From a checkpoint of a small mixture-of-experts model trained on Wikipedia.
Experts: 80 experts in each of 8 layers, 64 GeGLU neurons an expert, 4 picks a token, a softmax router.
Training: a variant of Adam for the experts, 676M tokens, 5159 steps.
Below are experts of layer 3 (counted from 0) of a mixture-of-experts language model. Rows are named router (the router's row for the expert) and show model dimensions 0-191. Each number is 128 + 32 x the weight over its row's rms, rounded and kept within 0 to 255. Numbers have three digits each.
Before each expert's rows: "mostly gets" lists some tokens that are sent to it at least half of the time. This comes from a sample of Wikipedia text that the model never trained on.

# expert 79
mostly gets: " species", " wood", " tax", "Species of", "idae", " plant"
router:065089178167172162096164132167147138139206118156123161135116165182127179180176059064170155097072152104106112149117149124070106148145128122111183127113159123145121152089092155117108109110116119089122123145160165080092112114069162116102081176131113205128082086174121154152165153088127101140077116132115157101117096092121121105160084118090097148145185170158108163116101092126142100182123107104167115149114161139097183119125155081126073092165151132088197142158104166112157134200127138098109146166106112130144120156140076080075134114137135090059130076117097153081108108116105140156

# expert 70
mostly gets: " fl", " pre", " man", " min", " Act", " kill"
router:078118181152140187163145064192157153157202163107116098113095188131134162144169102082153095116117135162128118158154089127115132164196134060099144118102148142126157156089112144106140124105129118112125145134198173098120094118122168160092070165140146211146142099178103175166149143127133081179101117096078156118119106122095128108136098135052094151185122113167079119158124117113103090139083110103151126139084120119143159109137150113144114108185194152067133096129099163076101154138175092111132145142109087085152105140168145096134105097071084082089178096066085143114090094116103166129

# expert 77
mostly gets: " | .", " / (", " | −", " ft ", " | – | –", " | - | -"
router:102104188199134142154199087169144129127144158102136142116146144132159147163146116077149186086141115142067118155168100135101116165147124106088146100088062049140103160109101151128123117104102147126149184172167175119089093077110167158056140152111095145160118075128152159121149175085077147180128096070063131111146098072093123090187093189118105154126156179140123169145085114104106125200123097131134104149050130106171125070141165103109093092129131118135188062135104170125120187153145097142114154152120082112166103129151122100103114100121090108149115109109097140144113090079128135117

# expert 72
mostly gets: " in the", " the", " from the", " at the", " of the", " with the"
router:073118136194139141134172124162177136151147159109105114158086172147152173157136102088154167078140146141095056167176110125098161188164109130103167113122066109134081151116098139101116070114110147107158138164165161114120084117111173152101084160135097152195098120144158128126152164145114087139074070092075147079112083137126142097154097155093055151152171178134123179154070113070077068158131093111169092172121168078162127098166114095127107115150138193104153099156098179142115178140182095125192163151124116129151099142159118104083099112126105118076133098109122141121126083098099145124

# expert 7
mostly gets: "°W", "–present", "- Born:", "|---|---|---|---|---|---|", "- •", "°E"
router:108082165178156172156204085138123137141190166135081136111082118148158132152139088048197189096128161148119127152156126169099096139145130083101132100113067118128073150069088156066086138135076128099132170160179158072091106114100140167069118165160090127134106061214141149141139124089115126135094092130129135111128108095134094024188086136084126160155148140177131138129116134128151112174137122102164103175094136120142128106168164133157140108158158149122179052161122138126127156156146102128157136141091107117156100165120115058102118108095119106136133084118123143078102104092103143137

# expert 51
mostly gets: " song", " No.", " album", " number", " top", " Time"
router:117051147162142154176184065159137137200140134098154106114088150161157154139175080114139119106158141142063115104105095161136128174177157123118137120081109105123109157121097141102069115108103119102194164120147171114105074057089146157115122151141102145132131080155116166175194178096102147123110071063102121076120057081075092125167077155098081132150116123142128185140094103135073095175165131129122116147080160105158161115187172141130149097149093163107146118166129159153084181134137156145148122163118106125120109151149121083087085101131131085149123102145161173061113136074103156107

# expert 74
mostly gets: " in ", " on ", " In ", " and ", "In ", " (born "
router:092108140174196122165186136159146159179164167099123085109095175184167168146152102115152183085125165152101086168170094125116140133158144103132138113144072123143056144092097126092106110122110112111144141153173171091103064109122150163079124164132111137191105063184161161147149168107118128172115046090062160115117088107074101119135075164099090148147162163151150177164082108084067096175076139120166065178097124116162178076177132071135089092139141142114138073165118144142131163144170131128138150134102120109133119141138098112119108117119158152106117095102098133105119098106086128120

# expert 73
mostly gets: " r", " sl", " tr", " Dr", " Sl", " Tr"
router:123097157143165166148144096187157145159176158109108098150145164134118150138164068097142085143103182173097074167145067148122110150157126115082208107091104097154117179105121178086100140145076122071153172127200191123110101108043170143130069136086127212118091093162163176106138147096154103142129052133121148098127091116106129103149100127100123159134122159205115170145087116144156111189113081107144101124103129127145125099116185109121076154175146135098140079131091141090117133140170132108126142200127087126161109145140124095095082094142144113104137132096089135114070153087102141118

# expert 30
mostly gets: " film", " lead", " form", " support", " show", " program"
router:143064177171095195123156060157121137123146131115091101114111167192130164162168120083202133098113129181096109115154110134098134194165129110107156109114112086147101135124123193067075082150090103098154165121211171096089096101150163147083103167149105173148136120148133165154116141127140116134136111106073135102099064123114145092130114108081108166177136168146124165162091125119056097133108114091152102158074147103155161095145150139133088093152147147061138108129079207114131166160162097073159149156121122104148131186151139105084139101094097092091146066107120153099113089108098118145

# expert 4
mostly gets: "ously", " remov", "rupt", "ription", "ically", " construct"
router:076121174172162174148152117146146131168159190097100140101104104154187171167121122125171168106129119159087128138201128137092126109147132102127171092087066087141098141048112147127052079129057128104145148187172144106067083106097146134076131174133134125179128072168154134156143117097099122146131123108068168102100102074096137096163107120080078152160108158130112201137100100080092121176121100140161078150090176101159090072156164106129076094155147154117126084172096154108141117142141110155141153171076108121163141127131117108074128109109095137123136115066123143093107066133142122116

# expert 66
mostly gets: " episodes", " Studios", " ISBN ", " Love", " films", " Records"
router:076080130167145134128170082167186150138142175108068129104120125148175140165143097058132170087130110155097114155166130083085145134161149129105153088098108098166073124088090165075100112146121102080167164164180132114076043098115136118061115146131114122182106096204155139117143120152087130102133105105087159098138103123094091085173088157091096117146104165134150174154066109096115076190137093104133090174103110060175152116138143126155073080124149137131145078176129164163148147148153087156144164133088097084175125185151123099098115121140083154139139125095129170088120133085130138135

# expert 2
mostly gets: " in)", "\")", " ft)", "s)", ")", "′"
router:090129128154169147126190115164205122179160155127083110099117121180170148190126105114179145118129143152083113149162099136109147129131143097129136108097079090176036108079121114108069076170094146085126182187174144116096089101086162137076135178141110119172076099173153144139155141076106109157116079125108120106156101063109088092162061164109109153159128139114141190184119066096092115200132090154150111200059132118151116104177139103144099109158102130130130087168154142117109134149143121111143142163065100096171137126120120082098128101130117135097168100118122142113109075116132134111

# expert 24
mostly gets: " local", "- •", "Scientific classification", "- Location", "- Country:", "- Website:"
router:105081160197130147158193113141147120194160164136115110100112125148143155179121084111189175106129169173081123133145137144071116144139160073086127122116066083124129129068122119071071103143121147076139156162185119098094100107110143130104107162144087141153123071152144154152160144084148105098110103092093139051115065081119138088204086133107127179128144133192135126136081120058156116153090128105159107141106135113135139061146128133166132104172118178143169073147124141161147143178119145101164175177105118139160126150164102064115116093132120095105140069100128126069082133098075120142

# expert 69
mostly gets: "th century", " two", " Navy", "teen", "%", "ographical"
router:095108159169139141156166125142128171170161207096103124090134123142154177164140102070181139093133145135091116113147107086092135143145103139120156103061110098153099116092117152095098100150099158114150147187167156131077068097134142144081113146107078115178113086178120145157172147128141117166102100084074140085096116089100113065177080149102106136160161145136123184182078111067089090199084084094173100163060146103165173118170113060135108096142144179130142121134150153170143123150123126136151156156092083125164138128158092087097124095119087156058115114112130159100141071106138134171

# expert 58
mostly gets: " Stadium", " Film Festival", " buildings", ", California", " town", " Studios"
router:094077131159150150154154111162155160179147170141079135103113131171232176179119112107163133100130129150105104131177148146109146101176140129104141096074053129141069120084126135108119143151135151083144174162184175097093120067103144134075127159142096117197121095157112135143158148096114094120094086117115112101106059109089075097201062153103119138122115146139142163158086119088123074186113106103127106177072119107157091071145142114166084099176106121142148089165159180144088116147147126131161184150095078128158161141105101084111140101125093149084128104082078151112116086104120147134

# expert 63
mostly gets: " and the", " and", ", and", ", a", "a,", "s and"
router:083141149186176122170158103190134146156180140125092102116111165153158124163173104070148181104091169151110075130163097139101166146131113124077165127096067091139084116087116115069148100125097105106137153181180141121126128102101148187062129122155107160170082116140166145148157191099152122132105065112105160094114083113131090128147091154075070133120149157165141219185098107104113057187084115109167073151103182121139127094167080092092096112136145161151188106161127149140120160153168100122180150148104088080137116157133089105110092098133130117099139097123109137124117115100100130086

# expert 28
mostly gets: " \"", " '", " (born ", "(", " | \"", "a ("
router:102109136175195108125193122139107161170188141107136119131080146165170145148174112112150159069157150144090070149156103140076114143181129080096145120125087070154069162084117112112091099125130120086158144188186118118093099080077154119051105177145121165166113106190177160157140172127110106175108088127087146094120113115102124112165046154094099137103100178177117188178115116119109096164147097120183107145071117114141148085186113088172086096141158154087106078170139136120119168158168134117128142142114117119139133170144110118132134133107154093124120113096092161083117099092062141113

# expert 26
mostly gets: " is", " was", " are", " were", " is a", " to be"
router:096119191205136154113155089143149165147138156093072123073100168163164174181166096115149145105112151120119101148138119131080142137135142116084141101114090096163085150075095117066130068118123169130178158159162141122089098105129173135105117176128110153159140095143126164117130137107171076171122105109119125085126104105109115084170117168101145187136144182163122146165079096101069072138111109153199092179100164090178095086168126084139086111177165172107186118185077207117092143189181095121125143136103118121171101128162082113081112113133146101093132106109133152121098128106084142108

# expert 76
mostly gets: " him", " them", " very", " much", " never", " her"
router:122107154200141159136170130158159139186138181088056129103090103125190168177131105092170142134113147171080082151134132100102123140160109144107151100106094072164077156054053142117061090123101113116146184207171158137086103074123129136101144148124123117148107090178130146133149116085096093143147114100107131075110102091104136087177111184093118134211127161103125159151098106086096107192135103118156120173095145062163140092127126111170107093157162162148123075157098151143096145161165094109148166157097093113197134138119099096070115103121120120124135149105122141106107070121130093133

# expert 11
mostly gets: "ate the", "ation of", " use of", "ing of", "izing", "ushed"
router:095119161167129198153168125121127127183136180075123133075125131155151164165172103095205147114093138175054133159173111142094166156148120154112162102115075059165098139092111149094062076129097096107127169168153145126097124115112175169121127179139095112139109097152143117185150135094133124160137118128092168107099115093130158080152117141099095112172154164148128186163071144056091098178097088117148099145088184076127119079135111118124103092137178150097139090147079169115112138144160115105138151203086067100152114103171099087114095129099126130100114135102113162091109053121093142117

# expert 75
mostly gets: " San", " Del", " Sant", " La", "ñ", " de"
router:103127171152166163141151110176172128163160150083138142131129163187149146157134133069152163103119175153087123139151109169072118155161116095106166056155137121148100139089133158112125107062143112064160158148164181095157089099081151137078067135144114161174087113118114177119142131122154133157114048083089127108114121126075089100159090102085082115144136202183130169150129120136161098163118082089115072159084108083119122092154123090156138069175120139116168139169115181106107170139147081085113175146068121111167117173121080096126093093079131102140128123114092152117096105070096162105

# expert 38
mostly gets: " Ch", " Mon", " \"", " Ex", " pro", "An"
router:139108140143189169129156080139149183129180125105101166156092146111132111138155102081135183121145116132101090144135089177093147174183136082077145132168150135137109186086102130112137115113113119129168137138193151083092139121034172174100133116139094177157117124185140220135144149088124122131095085110117149094106116090128116099153071124120072174129150181135137154184074058107115105121092084120138084146090121101167135107159174117151131099169159171072124097173126144087134180148163115088149138156119093139122059153100095098136114108083111065088182103107139128093078092131126177136

# expert 1
mostly gets: "°N ", " Award", " Film Festival", " Association", " km^{", "°S "
router:090102129161141167177174100159123134154168164105095129130116141160203151182117107097125151092150142127091135143129157122092139151160123084103156075091053124133092124090091139091105104150120157070142150143192180098074061076127142157084080165120098118148103086138142136148155132082149110165121122080079147079112114111089059077167091156092100135151115151145156189139111094029106080191096125110132102139078118100183137080180111109149105059151144148180164103132154157161150133139152102134154157155077092132150147129132120123067134114122113161095115129090097179094124099089111127103

# expert 68
mostly gets: " Mc", " Wood", " O'", " McC", " Bell", " Haw"
router:133093150146161160136155105193138144119152149148107084147117165148160169148146111098122107114096154204098059139117112131105146187178135095084183089141147095176103153129083156057113123155132105068156171170173156074088063114071125158089117147114058167152103080166179144147121186117107078113106109110111121120112140127086136111142110148128077129114138135174120146142096118116159067149137080088170111153067149095127133130150122078093098101127134137113120097140101137134150185190176107130119177174111092110205103155124122118101070113126082088132167094063093118100103111105078170158

# expert 65
mostly gets: "er", " work", " own", " present", " found", " lead"
router:114115120136133154118181103172141165164163113105077182116118143174131165157134103090175153117083167158120059130170120094118140165175146064088155070120141119137099140137095094076049086098099153087159197160198159086102130111134201179074129152108080139189095085139147161158160143128149136128098117060136120068084117096081136098148119125114134124155150159170106148138094107150065100161052067124121094143065166136141096112160186101116099103145140152092136093125132165107112160156131131099141113148109103122193127160173143129122112126133131127126135096090140170100084108070101152111

# expert 54
mostly gets: " Championships", "FL", " Cup", " Act ", " place | ", "FC"
router:113084178190171159178178113160129174121164128142150071118132153196146150147126078110163160097148171135094088118166133133103120140185138101110125093093056098160080149121085130106112119102131140094178118167152150129104030107093131128064105106151085137139100059122140153167135169070133117161147098127081137126150115131069071112186080137108143142124107150142130176157101129109123094183082135105123112153049175163162146113156158106104099100131111183152127083163115160141103170151158108148127155189101090125145103186135114104123116102121115150103161090107063170052109087123136138147

# expert 0
mostly gets: "\")", "\"", "s\"", "”", "\n", ")\""
router:092104138140166142143187084156131123151173173144125143108118157143175164161148074073131194100142130133117122128120109112092105145136119093083137085104061082159066138077097103107134122150118112088140144149149154106098064122108142157042126150107103153166106111179137157159141149113117152165136041130115118109129090113134090079196107151088095139167127148154129187155060120152088072201146078090158074137099130127151131113148142058151109078129144146100151057150134165126120140162148134134165140181083093082167144146143154073078146101118122144127104104104124167085120096050139157088

# expert 14
mostly gets: " other", " this", " all", " one", " per", " most"
router:083104172178150165155154117123130132154142150117083123108068183114168157124142084087135163108106145132101104150119124134074159186189161071076160122122097119151109155131119179101066073113122104098157131163193137116104120096099168145140110182148134179133100112189120172153131175081070111170123112085073145076083089114127144102163095162071109164194160160142114125137070161113085086176085089108152104161104184067161154132120128122105113095161163169130156100124112193115157127140142094113162122125092132110121109145175102133112080118137159080066189098123094137135097092113097178130

# expert 20
mostly gets: " th", " Th", " term", " six", " field", "Th"
router:103129172172169181146166113136124153187129143161125146153131131138145192171190127041148110112107149136110101098128112138088115123128145152077184077078087124128086175118119139123114102126076099125115155123157173108115135101091149190119153220126091174130118101199165151176166169055115139171142116088117151094135115075064163107129098127100088134174105143119116163147101124086127052155130094118112137141077138063126184127168176083094115085113150135137182115133136159115108165159132115113132104217085085059148105140134102131099139117148130074098130097107108132108104112093101154153

# expert 3
mostly gets: " New", " Street", " Rock", " High", " black", " Royal"
router:111115143152162161165165078167095148108128153087077109137124175186163134139166064075154099131129181155107118136143129104115187172152152056106181084143121087146128157108097174038079110121121132082180191149145190114109126109134140187102095132124079184163092089192152172157167158134119138137102113133076175088134096139067139095153094169135081108131123137176123167121070123107053114155148089112145109125114107104120121146153137084120100110136114155120118095144113137107090151165174142138125153203111121120170118140171110065096090097163130081090153116113123160094109126072120170115

# expert 78
mostly gets: " Mal", " Al", " Moham", " Bh", " Abd", " Arab"
router:128136128159198133169186132151148098121196138131135080098090140153147156159147099124168133143095140161109061137129090115092117198130128057127127096119107102154103139096123162082113151071136090071145146153166160096111134110073126156057070151130130201190126115133170181158143148089075114136100059118077133121116077122108150091129137142123120149122142212159142144134104077101161091159120088104133081160086154139138116136186119122156122101171144174139122056170107146117100169195177080137129165184105109125164097160138107105096113090084122103117115067102112149133069109120116167130

# expert 21
mostly gets: "\".", "\"", "\" (", " '", "\",", "\" | "
router:133108133147195124151172112188140134159163131120095133136110142167168161138158106118165184098137140137099117119133086127081152143165109082090118111096079094154084100097105132099111069117095142117163177169168138133100100098084169154114092164110100147155100111208186155165152167087102116146118053120096143102117093093093113087165094167121064153131140160154127237180095140102085075166132103139180071173070160090137114096150131074150115125164151191102160085177117148147082135169147131105144132122082129070168131153093112110113107139122158150120144091118123157101127098086104151082

# expert 48
mostly gets: ", a", " he", " an", " as a", " is a", ", he"
router:098106138195136146155183089191130162135143143082098110152069156130187125146184099098131181099125130175082086165149094110093133138172146114079169093164107081141123201102118148110140119087068116134147126129167143123092126120117136183082116174118089149196125135139159136112162130117132108140078076095120147094105090126122112075168109152113094165204169184155140134181062091079088064145098099110168104157098176117169148094144112097158125090147186169093169089136101142106083140200166116094122129141127091125178113150146079111106137114106132125061126086137112140111093111097109141134

# expert 57
mostly gets: " that the", ", who", " they", " that he", " However,", " these"
router:081113133157142168137191109176132129160148154106056092132103130143185163160121109103135175121128133156084103117235117126088127158129134132095162133119085078186111177104096095095085125131084136084137161204166114137074124057126140164097096193128109126153113122189159154134160147100118116145107101083081147082094104082124101085163089149105097126135125145131112182172086106099112109180146087094126092153115140059150146098148087105128085134141140171153139076136102132130133160169146052140135209140066051122178134156153126096091100124104096127111147120109111135123107082114103115132

# expert 5
mostly gets: " some", " many", " more", " several", " further", " very"
router:119119150201150174136187101151160115150127141098099116110096136140165167182138105102151151095111137130075108148184153109088131158139127139112152109083104020159089115057089135079092099106075116097150177214166175124072094096109138146097128161114108120159115105183148144125175153091086092143131112096087133103088077110110099080182097151122114144139111182119152159176081115065102107166137105106138104195129155074215148116117096109131059109154177123131179089139079149141118159145155117134158137131091077127165133126144088095084120116094117111130144136091138168124126090110106113134

# expert 46
mostly gets: " United States", " government", " public", " Army", " China", " military"
router:107090130119159159180202139142160129149148195105107090070133113148164154165121129082188185112126159169099118130162119119104150163158097101097164093135088126138108156122136101071132094140113107090129163168187161131117108115124156164045112129116095145152118095146152141173157128104102114133087107116088147059082105127096098099184089190084115110132111139160120182167088096069092072198116094085140091195081169113155155080159148078137113075118129135144121120154124146115117131177127136151136142168085056106170144150188108067092152099097088146080141119100137162109104113102126162106

# expert 29
mostly gets: " un", " per", " ex", " Ex", " en", " Per"
router:118130182131139171119201048127164122131149135107138123104124161141114112131132107082172149106130167153075106151132149143144134110149086113118158126086083126181121168095119159111095137104114114094150142120190176126121169142082157180129110103147141190163084092164141157114132149091126084160087060079105128076138119089110136106164108139094127179115116170154153157168052113140104040185153114155173101129096072094173159138145184137106094126123164145081132086153063166127157151151166091089126150200082113069108112152108118106113077106128110110149087100090148174110095139090076172102

# expert 10
mostly gets: " U.", " J.", " S.", " A.", " M.", " H."
router:104125157138173138127155075188116144103145174136113145130113112168191160128145079080167111108137154162082081129137133148081126164154107124138185101132110112142107148093114137087098124124158077104202195123163132108111122118046118151069113173104133156175064100133182191165121140106120128133106080089043121114138111112083104119184084179088113123137102202151128128158090118127131113191137091116113067147042163124147162116148116099168062110155149149105166046144090137130115130152147146141130175153109137096149125153140114067112091080137151125110134099113132147079096133105081157096

# expert 67
mostly gets: "idae", "Scientific classification", "ensis", " species", "aceae", "osaur"
router:091108187131133143111196111183145123145194131152143148149103144177147166142144058072168186083096152157098136165152114136067133133149139127125165128138115137130095157073107140110102115119129112125136152158125139105117095130048133123073137178157059142177063109173132145196147171111124133143128120147108136096110115114066100109138088129101126121151168154147129210119100094140122110196139113093176050136053164104134154111125114071128085094154141139106184125187087174124125162159141136124111161149091104104141119162152073074085088096096146136120119076082121175106116105106067171115

# expert 44
mostly gets: " million", " University of", " Ministry of", "992", "953", " Department of"
router:121118143160138182164171126144127121182154195108118135107115123119195164171137112123135151127152113147074132183194129157105169135158131121123172102097085097175109152078094127133078125148091141081163163170156162084120105114110164150060105166100106109157113095186171145129151114106087121156099092115067153079102108096105074075164091209114110135161117148183116156143088124100085097171116048114178095165103164097131104077152118131122107107148137158127162068154127150149158129190138092135177193156063071114162113113149116117093100126100065111100135126109110137096120072107098135114

# expert 16
mostly gets: " Charles", "er's", "'s", " George", "mouth", "bert"
router:083130139147152138172187134173136119158150134098114114105136099146178142169135117064174141127106166161083120138161131098110162127116103129124153109127104102158112148088106120097114128138117148091161145174175129110082080112134120146072113150138112114161104104148151152145153130091137116146108106112115142117080110104094074117176065209096067132160122146163112212143075109088137085184123074091159072230104101063148126093143121084127052047147127113133106076135138166120177139198161108147164161152085079098172131157126105087118117122132080139130173098101134132136122110054086151116

# expert 15
mostly gets: "% | ", "s that", "- Species", "- Binomial name:", "- Order:", "- Kingdom: Animalia"
router:107123124177146162118179127181182125146147150122079143091115111146172150150130097094135193111133148170100119168194107114062189140160116116107165111114097076150109174074107127083108108169121123077136163160204151077078079108127122120058107168101128131171086111175126164176152142110085105161122088082091149100152096114109074099201093156100112108152136151146154159175111085092107091197148086094130077187082118101174162086129126088129068112141152150156151088150113126163113161130144075143103158137094091097170113145140121106080115138125098125123116099115107146085104131070098126149

# expert 53
mostly gets: " I", " O", " Al", " Ar", " Sam", " Mil"
router:094057115169159160157153134157147161164157172076089094135093144120162131168148110089129195114150152133067081140139074169120123197167157087079172116118106101181107187114087145119134102101126092112153153130206118120140091120076139154064113128166098196181086076157144138117163163126115131136098041100125111108103092117084096117170120165090067154124156209163135129155118133160147096154119086102143086144103128086171115086165149105135130112176115145135156045137101142109162133107156118118137165173120129124142143127105100112065079104072111104135139109119101164112114124086106168121

# expert 64
mostly gets: "sson", "ić", " Jr.", "ović", "owski", " von"
router:097135166153175134133172131167141146177132149115119084111097141203195199177140099102117202068119146150099109159164114130076121189156130084116158099101088110147052151118095126116122131114112122088137144171171165123090093090100109122059124129113116129176066099167202195177123168127098140133124103125103131119123130117135082100164087126103095102140132170171129190140071109105128059152125086109171044143113150084148162115133103091143089096128165121100165093157109137161131156166170100104165139155129128095163081149157122075115096117096093120149128086091125157113114127095071149117

# expert 17
mostly gets: " Gl", " Ber", " Moham", " Abd", " Mount", " Mad"
router:113112175136177158145149126143138121178142143111112082105128177112139131121133103066172177099056153134117102124155125140092149167174133101079156120149132111144158138120108122138127123113099119120132136153204150054102130106071151116076088151159075201141107086127143215118140161138153085144059110103057111099083117115069118111181097157087114133125159134210102143138116101048155105174129113054156109169093154130125145133145173116141125104168145147120131107167093114092111161140156096144137146153101098143167117187179134061104122079086099099078176129086107132100107123095104179089

# expert 13
mostly gets: "°", " | W ", " (#", " £", " €", "′"
router:135099148194179141158197112150133139151159151106122124130138186160136122127166103106132158087144141148127127151153115136104139124162155094126145122123102117151090150082101123112114145096107131091157154121129158070106088104078146142086127141131088143177107065204172176177157171083108126170103072095056151101096062104051095089179091165095090178160181148175110149153081078098054103142140102103154078141076134110117133073170193101148123095175134165114156056149090137104098166121167147134113170134086109125178128134169124090113101110106133078122143113120126185111113129099107141107

# expert 71
mostly gets: " program", " business", "other", " radio", " network", " electric"
router:104073166132130147148168095154115130160182151118092173054128122170137136147166083094164150151174147145090095152165117118095142140173161133133196115121114137141129124127127164083095097137098137091147135110148148103063086110099174141094123137176057154186137122158114128171163183049133125157154086121131142089123104092113108106194124151094075145149158170161109154113048092116100087166089079150132044135052156088169120066117104124147135111169111147114131133165064177095119154153168121102151142152097113084117104134166104080081130135102122147142183096095164146082126096118128098089